Experts of a small language model: 128 experts in each of 12 layers, 8 picks a token.
Below are experts of layer 6 (counted from 0) of a mixture-of-experts language model. Rows are named router (the router's row for the expert), up (a neuron's input weights, with its number), down (a neuron's output weights, with its number) and show model dimensions 0-191. Each number is 128 + 32 x the weight over its row's rms, rounded and kept within 0 to 255. Numbers have three digits each.
Before each expert's rows: a language model's description of what the expert responds to. This comes from a sample of Wikipedia text that the model never trained on.

# expert 53
Coordinating conjunctions. Conjunctions and list commas joining parallel items, such as and, or, but, and the, as in traditional and contemporary.
router:167114156094169139139110142114118150064201089136148172165173081107126137119136140129116169109109181102133087135110123171081125142124170141161181165127116120111101132155116169119187118142150105146081199076174137162109119102085165121079106156162120151191117107105187106183122092134116063161147151106126133147121116119128165147143083164151153129119099131085129140145106141061120119111131151160085108124177174146155138099138127174120155119049109166166136128055097080085081103128158048087172162122072135064127067127098119106115146138068141143068187061129173111130106130139154136169
up0:117104090127111134163106097092142140032168097053094137143147061125154149138122184116151159090130160143196092142174156117122166098103098149126101165124105086113091139122102180101110136116130166179093121156141136091109186179141116155089108130189109128172137135116146150087147126140133152121110121123144120143140102102137180119154134088130128107074118186156078159192098116114070099160046157122084167198133166146073108131108131143119144133164127185147110112173133091121136159136118125102138150163049136077162176111127046136156114111085065160147122148181156063102061120135155131123
down0:095089133105174163141175150168129119186047156078150173096163154110097109119139105166096117173166147191142122102105097130088124121134121094091108147129150142120136157200123103151147118149070066101128114077107176141144128099096178099144149142127118159107117116138088105152111109101128108076151171143101123094151153174096094184093090143121188077118115108085130153074124168154133188164141102110173085115106084147116142077166101161140188138163163050072169121143137128139118147102168115148153131135137119127131132112179189124101199140183184097094166073063064113149137093093142103118
up1:166181106094110091126148097116047172147104113108090172072134169131101140118128161157118137119100146170064117079110083146154155111076152163075092155130129102145143162146116182176121146150094127157089140057137104065104135134111142124177212143128093109102124114166147157132184147059139183148136113115175122138133168195139147128125181077141148095136127137080108114130099113193095132129083136113110160135116173151168102109125133149102144134126108167143138153066183081121155131144170062160126123085178113113134114147114045178084086205157145096147137154158131112112134195102124123085
down1:075163172153157148128084101140163119105083175129152101129118115127122147155106140155103131101085136126103151140144172142119102150127082146122118169201127115126148133102160138133099093088202115094117123144145187189075163178094094174107083083074144091151136190110170148129075144121096124130109143072176153126086141134156203108168114099240128143111103111172096125091101149125126068122104159180089109082143119114088074151146163110130161164065149193147138113165063113105113137120110148060109132126160142153130143137140088112135126109131094173100123056190093078136140123173141132160
up2:173088177112142134128097092163125176156032129112147098153121147096118174107152122153120158156087096173119083053105090151122152135119126138173149222145070098134166118081085120116138164090070152146128116128087125114119155144102076127104154110162109107166173163160127109152181059181197166150120143078135156109087129175110054169109097152102179110097110155109110128162141106058159139109130091165122132129176160161113104163145151087111110100151123147113117055147139074151150156145167147098102148113115167127199129109128156151114119196107119132135104141120161094147108193095155160160
down2:136163134123136098211197149134168127152169140129070128182097069169142111189145141092129089127084147135099129152142107153127158110110133105117113090075117125116150153124129141132092118134188093121096141141144089113146149198185145132170166123084139047169137080138098156150120170163043111074133100151125208142085099107109123059160156131123079188080137081107125125072094138138136164123127110155158099156159137186166121077106078128130163115117167125169122128124100095102127191135152118149102128159099124148116116172216077085138150080153100074090093147149133160095143095139102120136
up3:137122109085119178123161148122125150086139137143090135142106131112142153155169126101117105128109119162116098143120075066068205153152124141094110136189081150104181136107140185178143160134087182123074076153119099071188112139090078182156182103137115107149136140122165143125132098116096106091111067112044170126095069103162198116149157124126088099105163166120165066111131071214108149151113099087139133074122143129170100135145152087156160166135104121106155098162108165137138129137130167125125095147152119119114144137052175110110172120162151108059102090177115109196143159092119137093
down3:116103108092186120150105125157199113126123156120143125115152112125068091134093132134153179164151102086166142105121169145127078141142130133142104125111106125118086137158178085136141148174115099107153186159158145153123103063085142152118109143140178128121098156082143092148134138160148118129116157148128097126090145068124060146127190151090166169110185158211143136169148119130118150107051141171141057133183115119116154069092124137060101118158218126155077118098179138118144121109157113203150034101099129104161115141164109080157096099106090101185149138063150122127097082092126135124
up4:105124078072156137216118097086150147131132172133065109153115081127065071158100149126090119136107106106115166204154102176089122177139165119092176150119063142198117080138153172145173108174134084147102118112150097099156101167133103122168128112164116169134111092101145140147102109095085078089144122132112164098155131125134130134144202095131176142149123154094195142149126136107102189139110079178183110123117149180069100100141154134123137122167141108105158120088106107145104108094152147155118107137215149097093084094057127175122165154116144130188159157171122077152124138097147109092
down4:134179132093210124101194105137141074108070118193116118152094098126090101093109109065105133063156152109133091124129208164107071123116128170142127169089087123107161134098091120112105106154142075134140122119142188115130079118127176147214071087167150151111107186146144104185109179160163148128087137130167130125115108059141087150176198131082102074083120180145114088106145148124103173120120119128142124119150149151071127122153144139102148125109123131130164107132103133146103144137152128164141076160210149184091103089153100146110099160154089105160142157082089125137145138091095184147
up5:139156147135159100119122094133098194149142218135074146104135128117109142123078178131142127126110139086110140122151165185103139141160131099147105132134093128093126182116146165084174141086112133160122104130186168178083121130139146182134108148106050137132130121152096110133109153084101132122090203141152142102121170128073161125105133218091116099121152179144134111093116114146131123045078110130156158109133089064117100171132181118174127069160110122083131158138157161114086069099123110125102092168172126132196173114074173094139127164105181142107115137158096157140190122085079172206
down5:139151061111100096139171174074142178186129077110176057126140061128137163133133077162119091106147129120139160146112160123107119101162097209085104126071178148170095138139153091150153098090118112085130141196123125060091119119149112137106163162158132160133144189110128132066117127142111183151156158140161080060136174136121100159062092181155140146157111163131133130072106114130128168138095144118096098108113089152179116121130087134131130139144154051198140088085131113086170150098082135138103114133122127197165139058193167135149130140131144099128113087137094136131150171128099097166
up6:153094114099098061131154115171178093114143098154139135173123207153113128063137112172171078104115159153115155147155155062135182139161133160085097077129119129110149202134143139138072095187112110170143109122151116155110136103123104096114113094124139114129168102049163141108142114134154091150150067104141177119110102162110115144176132114149166108173121158138136123140142114177064161096221148099132072126095113160140155145057157163139164162106166082102124131125126149105082179127181085165092136149113118145108122118133119062187108146094142087154104093113112123173124173117112036082
down6:119173198168124154102088133149138124130100099195132119117126108151145157170157115147102180064110139128147184086087096109151135113140114045140118125134096114162079079132116151088146184064169089161064181134122150149113094164122113141153203078124142112102138130121126148137065087150144139087059085130106136128122112110135147113106161106056117141113108155108112150100148140188131149126104097237034116100157135103167122129122088104133139133163087154164148116117133195184107110122111124162153118179173077142134142142090093138092139085131166150156132148156159088116163095102198118125
up7:077052150133076172134130105165082126194141074129132130131141118092123149076060089160098102137188127101122180140130113162082196123067173056154086109129136189111156151116113178167121134084123107118104174127146150125108087082117111091104175176138161127165117176203093119178140148119124176163154081112150140112105157137122093143131112079165139141136141118137109134115152098120087116143142161173075148133202146107121104120104136120131078164107150103118128096077174146189095108121109171076141184098142099088097114095151087150104136146136128104149130143173155168188148121140094184197
down7:146160133175144155217119141077096087126186132149166143129109176121116085222105146177143115107088173125196080157170060065139098084152166151180155145114163139094141065150131099133158169123155131135164172199156094125166088126111131132151154079093100110128146103120131081124139137113073129106105152144117178101141103153164126157043108158125113088093139110139150091148146083149117117134114089103141169136069086123095097161126115158106101067129112152176135123110062088116167163111128093114101138117126187130114137101144094118152146135074109149132143132115166099068159203143129139080
up8:120149123136111130156157163110099136179139116122139109148156110160083082087125138116150093134141115179089125103125186148113157130105066136105149111132190212102148107131151130075093103141074173139216123121129121121138139096107087162101149144140096156122163191193119089109104143147194157161133103113157113109109132110069166117142166099087114173137141116079123149133134135111151119129070119123102132104164164151116034122154136112106162113099165056151121205159128195154129129131127057116179127125111121147084161163101047167135139036196106146091182103112180144150133113117144126168
down8:129142204123174140092114061164160128115144124129143112109112158127145091128157159183152125089091111133131192145133069118122133126123176109147104174132180068163117069134074153185117085071130142128094113122147213185103081135148113100095093104146149140147173146130133104123216132113087123146092145182137142132104112126201146097132143119131159105120128138187143105179089074146087135139157134182127134117107161155108171145158158135169135122078122157144149046085183124058133151151084125140098154141089099093077125146170132078107099120112129124139065134075122111104116128117175073056
up9:206144149073089127105048153111107130150118151148124144151097144102142157115142165158055106186158104132162134124130123152063155110172105148074091116119151199145115148105115131174069175176090126059142143094195084170159110109142121079114093159105164164142162117142059182119097146119109077093151153154137130081081129171141131087123069099137102140129145109135137128128119160131115144139124108139080125124104096146145084099147103162132171147062087095114075167090135181083138159149161054129126115111131128158140147110156117201098150101134140073135104116136160183154141071165181178150
down9:118108180072138184122132097098129164114153111142096052145145112182208128083117061127179114087086116106135132123165200131153114132162117143161119168138109153100138159127143121170154138123079113079128067112149087133178156113164112121151078074102138113101078111182106132137110136175093138110128136155158171152051135110123081151140158102138142140152149131167192094105139108191073085152146150126164144098151142077130132136132137117112075120064177074152173060099150153099124121104167089157106126214145155150153140183133151173081126128083122184081112146111079090129147130119085127118
up10:180069155086159080139151128101139059151185131119120165109084104136142120135172127163128089128105103173130119150112103145099156131112132156169152172177145118090153122162120176075117122138172124125094100120130141161075071113108088150148121138148126090071097080121097119190083083112106133128068119131138186147137126129163151201119127134126104110147145100160118142156138066135113058123147077194100144142172101103142177155129093146088121142120172227150111177077176151071111087142140156143148133148137053103133145138106103174175209133178096073133168131140124064129111131162116136170
down10:086167121083087138109151114087098095109089121076134171156170204152105112169105095104168133141154111110130096147143061132147091173149064121055106138124108160086150119105153122124163120179128167139199171081082119106153168091172133121115123086140108165106149134131193131121191144152133169074189128046143141125162149137136158092123123086108133126156118160119156103114119208133146170162140151114102146157117138136085063147162186079192166117114091083096143131146094129164145126148121129138135118065133196126120095148123103146082110132128124151095109132035093187098115156094126156091
up11:146098083117127144113117125119072149071057126150179138148157135098110163106135117147177135121198141130119077046122141096094144106131167220132090114105089087133130161168132149075091119142144101129181110101120172164100156155145189163177093121122152107106184071148069134096106112039068172114157103140134104181085119111123151164111097161123175060099137169152147141114081131160119084175096138147128173123164174105154140121148157144170194106130085090168135111160140162089119096130156110134142137097109112174121155072084125136105147108123145155140126100093112151062187109145126165136
down11:080097178151109150150122164128135156076151106193121112172125084065083128103150137143125136155149117170106117115113137124124116116119151122106146162134049126120080126153103167087161153061089139097204185138110145086142154170111133112102185119137094165180135136127147091156089136066147107128146133139114124139127186146129093091130113152134110204152132094087115155111066097103146167125154115180089094162189100163086138181141097106101101108129084164057133157100081137100101125139117170170092098105154173186142126116170126146122139239150072146131103146155143084048119119119148162108
up12:118129106089180085121072102143148157168127159109143188135196149149148137119069119143119090121131143123116121147131199130134157149163167208080139141109094114095081119134090104153129082160173084161100133142119100133092114186125242122097092148161125140132152117203113161090120116125117184150066182124125081169125141161155128116124135079169147115070104108066176102131097197120098175170158079149078087084157116097104143138106077122138161111093073118084160121127092162167121142078122154097073120098111134097132130162083171109124116114089103102142147123142124156123122170165129191108
down12:147116076116136132082132132114130088120117102112108077136178132167096102113158079174085157124160134095135104114186052113140139128088111121130130119177142091169152178106168104172161156137038154123140154107122115145170214048153095123109150098098151147108115109085139090150171124130085135099068049169143105129113121097080137090147131155137102161168152099149117117103119159139151106145124139141129102190191139126122141102196118125045208165114191137169153141183179164140087082158147138172154121122099074106132101157140087156156125115140172125103100143188102155083142113095112107115
up13:090160152095097190119107156138104151144167090193130135104143146159138088134153183165121124135114154139078119097160124112184129107117171097088151122169149158122127160131119139169081080154175154131129134093182124141087140157143154173100123130163147075134114070088103105121139135125101110224149211124063100139162082103120147147194092117087090154098128109113186173097099140095082118138137156097135134085155072158135164066113062149139118103135148117220099158161115129085106091109111130088141078118122096130145128161117150120128052139053165113154163170121151133129071081164155143151
down13:130085146084085070141140129068145120177149093115117127135088123113154136113116140122153125139118090066145178115178157171099098112161113128173151211134117197149135096069103133057131119143145147125103138129086156149162154100146148131112122116169144112142145154193124138120080139118173163171065082137086147102049166090114122113116197132092126221165130137119145085147116159125120116153159104130089176152102162129170115167168208080098102145105155153106142077135127144162070140118154154116150118189089091134126096149135109106069162085107158148111133117086034112136140192110111105130
up14:114106110140149124084124165130181117159123104068104168053101160076169097113138139155142129104114161120166105136099147124128143157114159088099128131111145087141097150100112089147120105139130141135140145131147121116116070105187167164147152092175146115138143156133185118205167110082160098178178117136130157128111170148133081189094041175175131071077137119166126154099169147095114117126079126125120126170144134108128151104115108089125139165096109153121159145134090096121195115158104127170154134171087164059151166084122145233140191143125112114124149113090173020126178166069135140142
down14:118112109175106142159067100106104132102128116171171156092108133186116190094129140145158130135061095151144131142085083095189131132089083134161099154142099139131148116115189181104121126180135156182130145154128140160125129209092099060106149150132086086123141135149055091129090089145153104111121146103164158143180127089143117087141131100037105137123108174124128108144141119158161142110218111114103102132155082157144082197135106141151131107112162178054107147127166167147089094125145071118168077087169162175177144164102121070121136159123091115111139106135117192146094156096082131135
up15:173103108103129129105083159083099172119144148127141147107111152156167127090121147101126166124200124111133121169165094087137118130120197150088072138129103082172098118119099153095146108123132124158067113126118170211090127141147108158207111181138132120157125128145119150166047131088102126076148138158178138139177145126141181081119142149203140091095109169124117160202063124126108095129103121142094102105151095162114102000116113161128123133127095136126154120134070048111107166124192119117126134088165145112077157126172162158108120155085102156186137141116125109088173143113120130091
down15:106149085073062156085147114173119168163114161149168110157117068130129152134175155133099077127116080154070119149106152143104172088063107162076210141163121135112153153166086167165091100099136161101106141147177141115192158074091118142062145173125092084141131096183095135106083101148135158111137121140132108125174103117139094174095156124107148142094166051118082083113113189092095114130145106101069129168134147178119110171103187174162114077094125185160143175143147078150114136181138128110094137169160105126130119144070134119103161127108167161140070095115150168147139124112124146155
up16:099177046107129119131116154131097105193139142112161094169129117191120117112115077118143083098044167071128123114136149146093154166125098127097114143105059109180148129143141169086148142171144119128113150117135124145130164190120157095118117146135108133168103117161131173113078207134076123111144133099062151148118187146099091074121148163140150163096161087087128138138119171168077064122146112123094106141196157160162127129068118118151111105133126189092090141179098092082103153093111149072135115166210125097097120145151182093168169142173116187118116152130143129100140161141172066132
down16:119131173150074166042144165150122105111158041187133163109151118137124174092122124136084130148167117137120148076155084173127121124187107162131096197149152120100164101101144081123105109113048146148142157091140122189094128092164142116119197131202153144076120156096098117147112114116154076150102123174101077157147124142126149104095122114121137100112126040131153120067127119086177174116109167138113123123106194070123131135176063177150124175127095164167137104126152099130122105152106156129182111158089162099096120110122169133068139091112177113127148146187169074123095132139145091154
up17:100122102138109096118142181108132135158183120124120094164085122137078129113115146027088103146130184160152108105166127162097112143163097128189119111184101138099118073103095111134104169155076168109122149133170135142088149194180202189132179145145070104149173124144134215115095083129140154110152052086129110075141123128187093135138089143099127104117104126121133126127149134130138136129166081180084099110124161181145131127145156148167115144072083135150147132153111154053191078102166115148079105121147159111120169122159145090195157116078164073084129123088117157132120107167109152121
down17:142060091175133130148138139141156137093076103164137100149080105136129169095173143091118126191156128124122125178064132120114071143082144125069116123134112174124182127126211137136049110095085129118146120096126171154137123105107114116100084104100100128188138138153069106100100137147147147130112142117110174117095121150073137163126131154106163183159099157131153163041115157175103152125187136159096185128159134107121141135111118160181148200160082099078084145145117145167132101094125139131189113073147107108174150102117159156099125175071115146094169092142107081153153131172078064194
up18:177108134099082134091192102137174146097182113124163078108146133132117127099177144076172132127162124101110096095202154098155094177104119127124069105114083172083145154122099139125089086135089183117110123137150120169183124152139144104121060176142113120124139139099061166158137135148106147168120112159111120111121116134081185117132100111146107127120170136148138122119131118141119112090135083110200123137122182114132151199103152043129079134181166145125074129158208153164094064117155127155097196165142064108092146158120081092148142078096139103180156142162068144160143058122107120123
down18:117152127148139180117106174129047136093099160142084099158155120129121134168098097131062151127125084127118134118175085138109151107125176089066182139193097146147084114131097103080136199138130152182116163104115146123071196093075152116115134115139136130130112212155169088108100116152139110100085148063121150170121109150204109106160127138123103140119122122159150166123132143129166137146115147152134170123138104172100050115143079193099098127088098081177169087100073134122146155163107155114132143082121190140147111150092167188138102103114124201093116152120119081136091108081195162123
up19:105094126092172092119151119178165085196138134184121082115092044167122160085093043152154162162117141123102180122156065107126123137093124111082126097109137134146156134112175090060096152135160188163144203166097110151073160149112156169105126129082115129107121119145134125100130154086121135163157132123199215099097147125142103130140110150087068158106168103113165134110127090134175099122121064081089119078162128126118122091131170113126129109051146124153147090149149085167140111145154104116177126090120090096071159129087154110139149124153174164140106155165123089138119102145120182186
down19:148117180124134164125090068105157176081132201171158177134111104112103116123125124129118145136073166134158115094103134065133125132135107125239062087133060106092120090127143174133125079099135121106097108119133124147153070107133198102096114131147125112153144138154128144125214175186129102149091125129179167236186077096172132149047144084156103159129127127094129157126181085145133102154079109099169132152153110115141098119119128129178133138125086119119120144205177083080111146119161077114118155105175151104112131132143130128135125126160131083101126086097110161101111073133149127147
up20:162169077151169120148116130096119107132120155116122103090160154094162112176120177154143158119163136087148123133155110159128087113094052120124175131102128128105061198121132133088107087101150067118142124117195167134101142130115149130181124110099095133120069122150164102099126143101193135134162108177121109145114084172117112040159141171097126100132156139162091121118146206132124158131175080064128151092105112095149137100119133152130034097126068111180189131108132179133152106100109100225127119119131092125183100115097151104184118151161155207124103093160133158100171144134083157129
down20:125098083123108161171127094135087151177085198107124091166071144123120082146133108103113124108075175148118134119123134094171179140107141132129057062161183132117174082200133079119150173101099126138103111135115131183170136136094071131097179115121128142108113114095106127152109084096088096101106176146211082128199185184165114172116097130173155124124085114105121147104179092121138064116096171154185100069138134164108146135106128148123124145129113132094110168136171102131078147078131136125139144122111117151095163188165187224148133173114110080118165091139125117099125109155138113140
up21:111122051091122095190101130093103124140122107168115155101124173122120066133127149101169109071113173143145103160163119093191183166078136138165147164146134158119135132106160198147077091131112087126128118130067145121108087113161120079194144143179151068154152124123226153105152110098100155102155110116172149153148109082120144092136143139166156152139099059146143126076148130145080095140130116132130108136115125142089133127129118029174119130098117158100095181097105095091131079077177122107152159119141134121111079148103086162104082201156107140093113185171142065154132173080115140105
down21:139097203107149169108121120104060098130154122138166115169114080212166096146131171150065153116162157114054143146142126128192133147153138104074128130110133085074085135131104150124157125110139069142112140195122170100166129108079161196123163055109106144145126134136121090161102160089088112143124123121135105099132110138093148078137169100118190046136120157080135127083119071142160108102117156132128135093118133117159096206083132199093182137159200124178122138095124076082177192173106094085115133150104103119166122154120097101129147093164146106129143138143147145120160093120127114163
up22:082203119113108128114061120080125134151109126082182155124128118112107124141108133089138178139149118157207124105136145103091147138106125132129129114117157128156118118160154076135132157107067167133155181044130114136144189131110129178105128097094092114137116088113142175082118139105200158098116180118129068135100117133057103120095098122126151174125169113115161106081154162120093183185084134081169122171127132178092192077131092072141135080158082053072098133148150148129142198075127126087150161107126153135099105135172138077159138110155132183080169132090165152157092135139173118146
down22:160107128155111066127174087133068130105138125155120155123124136172127133104125134092163166174105083111089129078116170107110129109137089101165136149254166162107123116162131114076172153133157132138110143096152092141130121114107132093127190127130146129105122184096138101108120138144097117144103113111036112125115164112154180072096153109098140142134116122156118141121127091128078132133155123148110111122122121052185117158157071185154128106130124110149088184140138173122105064188125019218126111135134089192129140181071130162117161178117181137158137139141099153079139144121131106062
up23:226084112142184141140132132155118195089188123121147080137126099210122149111183163090130101183158156140132144146207172088122102118149144151081116192182121163138097183161129106099173156101142121134105147138120123154156118136113146050207081108122136109149101103138119182146105185154119154110119152096139124137137105135119137083095108118154090142007124094109138124085098130086131094132110123108085110125125161161154126122109110146095134121087168113164105133097146119134090141089166121142060155089159139117093107132118138079064130161082117110118139073197079165163118139109093140120
down23:161073120131141142062156190099085130127131148179129096106189153135144144117113118087122111147149138150136147121081096118116162165112100130098148093171101141163104116130037112088111159148141192150122144112097168149105067124133120113057145133127141118123064135175114107101168135064149114162136161138082133106121080137145182140132143150092150103122163190128086112156157117146092189159141089135132109145104096102117183090101179121129126117108134193129190152148085154110115184157221087127111060089101135137140093145153094100189091083062132130131094074149168159131157144068178174131
up24:128162116084184150112078098123170165089117132181135082125145178151157184163155128149118215162166073101133103122159106135118163135133139187126127120136065169135096213119110165180111148123128137142130107148124102183163148077081153153097103135128110147146129094104117111107127121092056104076146145131197117158110094093136119074125129139170144144141178142156077089099112139202170112118164092144117133118113118131109146095144152122166106105098140104069136093128133126138137138140118157114118181178103164122103114126086097113104095100057133187150078095129108104150108080050138243163
down24:149105210079127079104153137116164130106105115098069094119098113122080134156090086061133081098130118116102161126163057166138122101082160142127120104108151179125159103143097133198097132155138122163155166154144126155104094124153094135143107143123132145148117126168201156102105116125092191133099108103125172156150119153095124087155183144138076179220100142064130137193136133140122112183196172169123159151119090167118085114150168131106158076094160137153105134157138127132100134131123180124100120116076148188125136148118154107100161096104136167148147137084058120071185087058123074112
up25:189188148123123170151153112090096091168125125106159141155159109126169152144138144118127110119093140090142098134142095174099125141153075116198133174081120140127104105148137214122170168114103115142122087117105095176160123100192098026200118142122100110136076197151211131107127114113164196053178139091113087073115147132142089050139109153151144130168143076109099171090111100146101100109099114120044086055120152125140084140116122158134112173137139173108134125131121134141157124102099103077109105117117148160149117135170137149178103137184142157144099089108157120165136128152135130165
down25:118129104135136127142161085105073116130128113131145145122135146156126135132097134128081184167137106114153216129187138059157169073075166098096156126141130144169201185089133058157204178165157154149082113130052122134078158100129100093118144190085111129133137174110118122163088138095130100166124085137133120115098140169107093152143128150139137058171150118141157083088070186099138133048149112112157112126061134129108091137117096143159094172085148166134130109180117159183136076148075161082149161121080105141179134125118152129147128084126126157070146122152130145139126165087154085138
up26:144169112151124110164115146179086101098140111108134174123135068094095087103141102088139148125132172200174071087067152137168110140157118076161124075133090133099105119162102110067133139138165163161130155063165142092135131132064138141084212130128147142180120161127132152122171109159146101107162125118135135140116094141130138127094119122106172138157150134115176096162212107097153168135118091140091164119069142117173164179170149129091133115134054071170090142068101110144134152205172107133158181045113118128173109081126109060177162110113093119113151123167093123118086130151124143151
down26:158151141099138131127160151138186072122163152092157124126174139199142101110151148121253135134125103095094168168141092093109121072088117101132146148127159113148160160112137170165189094102139128128112040140113088119108111160136118145194080120082124143131135126103115151131147129058102131126087060108126183081064170141124155190090137159139068189113169167148142162098131133131136082138132138104143182141153099141095170128120129106082136096126145097085159101173083137134144128103120149115131109168079034160150129174106138117150097132148143132114147074040077139128142114143145157093
up27:160056136153162077116128128117085100123133109094218168097086153113179168088116107192113187117151153136112160118105129178071160119080160109161145171067183132089126129177140108123121062119114183176136105070135125084076067084109124093091119129160139144071149151201173108117145123136118158139096113129198133152122173093091192122143150146158167087165119110153073105143087137131141084169142152111152139161134127109076152125115123140100170072112132140106131136099144098111144125115112128112119153110068182150102156117152100180101103213123161109123101067158132147129090147089108093134
down27:115195127134139157093127052142105136095102186193145117171088101141107085128109132085099136133160110093159153199192147118188128119175091113164132145158140112133122086135184174115143178086161109101123076126193164090143123108100171132113118175084122142144134141180147118057131141132087125097152125095084136133067122123154082162159042083100079051101114121104137083130088083205089144071146108107146098140150143127143204147116169112093151153095133125182189139127132127141159112169103126111120117156140105151152094145119126099143186110145101113126094156068175136135172098112125134124
up28:127111156146137104130155135202085077120151102122171136106139129136113135167144162122175093067113100114139138044104146148174099185167144140054136100113085092115046130120047131073168086114121197089145158138182172134129113106136109149121135165130092145123118164164071112168134151072119139173069126113136100157142128118160112124160125116129113090110162143148117135123146089094147071104166079141132147087123136079210088158167129129123140090154170148090157127141123168150154128137171105167142080165074044092129206180103136152163153135163127072103144133070118123128136135130159166121
down28:123117106134066109125087105071072132148130097105134157070198067089085169087141083150084170145143171107109102134146105115141164109097136089195070099147142142102130144172124187107075133132099115116119122066122088127123135140115150083148146098135134119138143097099181042152132092158127154209176146105162100098181096164121113155187134121118129177152105091111169127150069164129200146140146093118104147135099121216105167098118136086136118191068130124154091114155121153110103106186091170143105171113170143129168108155127113148132110124155149145117147120112146123105166138198154065169
up29:134107217134150137115147161139140134135163141167167116175116061118103074113083134185159062182091122087077133155114166122082097176111121075125165123130107162153154143106124164183108170139155161174096096101095139132156169108105120096172057162140096158142152095117143104149146123126158106141165129066148150115149088096066135132113087100124111137140083156075088111099098167135113147118208080130146166108141129106153115112109169177140142069147216155175114135093121099094095123087093167101188159124163088149129147141105089137077121123152185142142086086119175070167104173113124118143
down29:191113069134130133130138121194167096114143100151073084193171104098232115095115149110117138116125054165193141172119109153146105130180139129047115168147199135092142166126162111129155131086130134095105169124078146129074170108171125157142102118134145083127180153081128169076167148091132140126116132139113075136122143127147151108133127092092191132127144050196065127110117091124115098118097129124132088089130137082162156148148131158135121094114113096175126118159122154123138126193110111064196133128121181077087078115166132121162096123154149160099163180156121132120107095118091110113
up30:183184109112125142109070147109150121093115096088145104149132131136081098122143115126100107146172125109189102158133140144076159021137143086111128071119132129170098169150116143118154108150132182170131172105163115042117151125146151143044126147066188208160101171143143146113166188161120125128087103194137115145140152175095154114080142112077123099115145139190130142134184161096055135162141095112154137077104133148074073095153128122118130115131091103134118148128082116148134150154103080140110195130119142132221148128191131153136110134118094072121187145114113100157125127144130145108
down30:146079144135140120105100125119110139101124116146126181165125082101119089159108111145129147173101113071134211096127110145099121069149174161110115161195170140156124078120048164156165140154134117093116050158146089113119126158140172165147151139120175145085126102138131142088135111121084136106080085136163188112125110091173160121076098153114081153089091160165144115127150093135186124163105142142141177112134200134142191148133176132110114131138049076124169145148120187054139101138081103113175128106113078154122168082120097107182096125106140108158190079055165115114130108149179135120
up31:156074163120153108206174136167088125142065168054105127105161142149121119151144120105113106146148057073130130123103124142212080097123149158163163132138146089158137127071102137072118100148140125108167125181062137108154124099130098086178070165158117109130145195183154125127134110146190140158152104146134077114094151164141080147133096132143127075145129101121123170171159134104156082123148117140084142110101127086178156153128120099135124154129135215180097089193144158123135124143137134124071087144114106145129099154165203107071158116184128069155078114112111125071131096119103156080
down31:138149116094089169089136153124189112172175109122085062171146098118109133167107074205096077085138132173158153171122139119139117178089154155128116057074188139113134127113140107114104144145124079103125172129180139132163151149082139109097116110188083125119142108058108117124173128110141153114120160154182115113157103182094059124151194126101184146058109103071117086174097140116131137131085142134135159125110073161117132066082183130103129107108112110102142147083166104183132185106174134117095194141118138086092156136123121112187160156159126110109125123082168192090114129134140137161
up32:133133149180142083196159107159108095126172152113121166126115127080090115119090134120094163114154175105167093181151116099143166128080142097134111097152141144116100074201169167125147092151144121136102168106170133151114085146147138074127104151152080183078128077123102143065095176159128150115082114132096142124133097108059128120164124085053102145151083098073173158127117154148100152196107115117208146100083120018111122139118113172127157135135171140131134110166216168142105128137168161145109139113150093143143123064161158099093149065193149128110114110112094152098119112126123171118
down32:036143094111123171073132145161144117156114073111115069118097150117102182171138148174129072196162155171136145089149089121107109092129178153149150142060127056173137103137094134181135134122114092137069096161113139095111184162129103137119116116111078152133152163145134171147170107170094169161074131172175150146177108159088071121127136130142159046111186137123130110101080125081180111092160123105144146127122126204188163101147112121092110073139145097124087106125141122133137128068125108138182097158108179113094115130178098108160174129165116126155102137070112163135112085168137117104
up33:105110199136102145164141165085175166101154099092168126093153164175189140110138102156111133150121065200142093130159111076168166137131181116195131100137069134169119176128199066173102097149180164141176086108094078111112103140050153141120143130134133103080128103156108113094086122172127082198139172102100148152125119134116170137106111122124097148134149169089133121102133110125143140128170091128159150098107140119140202117133137049177089108104089142101145071083106082143160098099121152152095181138099110165151108171061158121098113103070111131157149122141113144147110146073089152140
down33:140142190138140082086082075154198111027168101198110131161125104119153114213111084122108091112168044107121132127162159117118144133117142119105129145026119132097135077123157167123119186171139149083146107134153101167141149169082139111155101092141156113165138122147162125088139138120120136141155141116119116152184083125119104149142149180162146158129163127089084084189134142091095124087134111159138139119119131128081177108137195118189180087077126117150106105081111103142086105172128154084112133127097198127089158160104140092101116125101127125087140081137130112191082120132177158163
up34:120073129143187150139122203167137107127158101125150136118129149135193134123124157112147131154184090128117139086161128140142158133143138113111202131138115155136199121056102073105143117168102092156118148097099125154129143118126155151158084059179095093114146145149185122092182121104149147116111194121136120126131091100162139144169149136130081082192130125122148092151053199102134110164149171140097170151106185098087148098104134160130126128143150107124067107150144132120086144084119113108096143188106121144087109129158093165055087053024149136110088050137127131146135171153100135074
down34:128117132132132119100145094093122118146089157160136148149133117082135111204106128136142131123078117138098146198136140149100183093161176167108103161155161094131100085170156155100105192104109156106149102126121080174109080134131055126122078167062119166102120129051165168140126179173132115106132068195146138099111127134111116096123169056147210120098117149157110116167124123118124088128143113074185118117159136119154150090108129075117133047149143151160100100145169154082191162102083086099115124077139110162097193156075149111124110167180142175140145175083140163098173099112118123139
up35:160100107126082105171149084122132150173143171102094118155021157159056125122139148098156121088141104154180175111116092068093126150167106093148112104136154169180154079105118115113138146107154173117111136102108141122147159159108096114135093080151109138129150194055118124079143156119198158151136152106130191068118120088105113159135077116100117124208151101169125113075153169067136120168145153088091135101105115142084163143135139079150168112179102051133169139138152103142095146122152150098180088100152130174153084102147093176161121169172137098117098179173084153134140114129145141087
down35:092151151102150121147084092171155099104097133098131139110153134100166112147145167186108130157146124158116118126164044182146203090195147166102146168091118105177138070157115156161115129112180106121105171139107138073120118132130132201126145138101140076183089063143091142138086159151119104138150153132164112118104076027102118142083144192145110156126142187051138090115096122149096119048111160132142177087130180175158120081197144181103121124127144139097128120106141132084153145096135147083089127127124113103149139112139125112082140096105105096157150092080151088175080145129139169158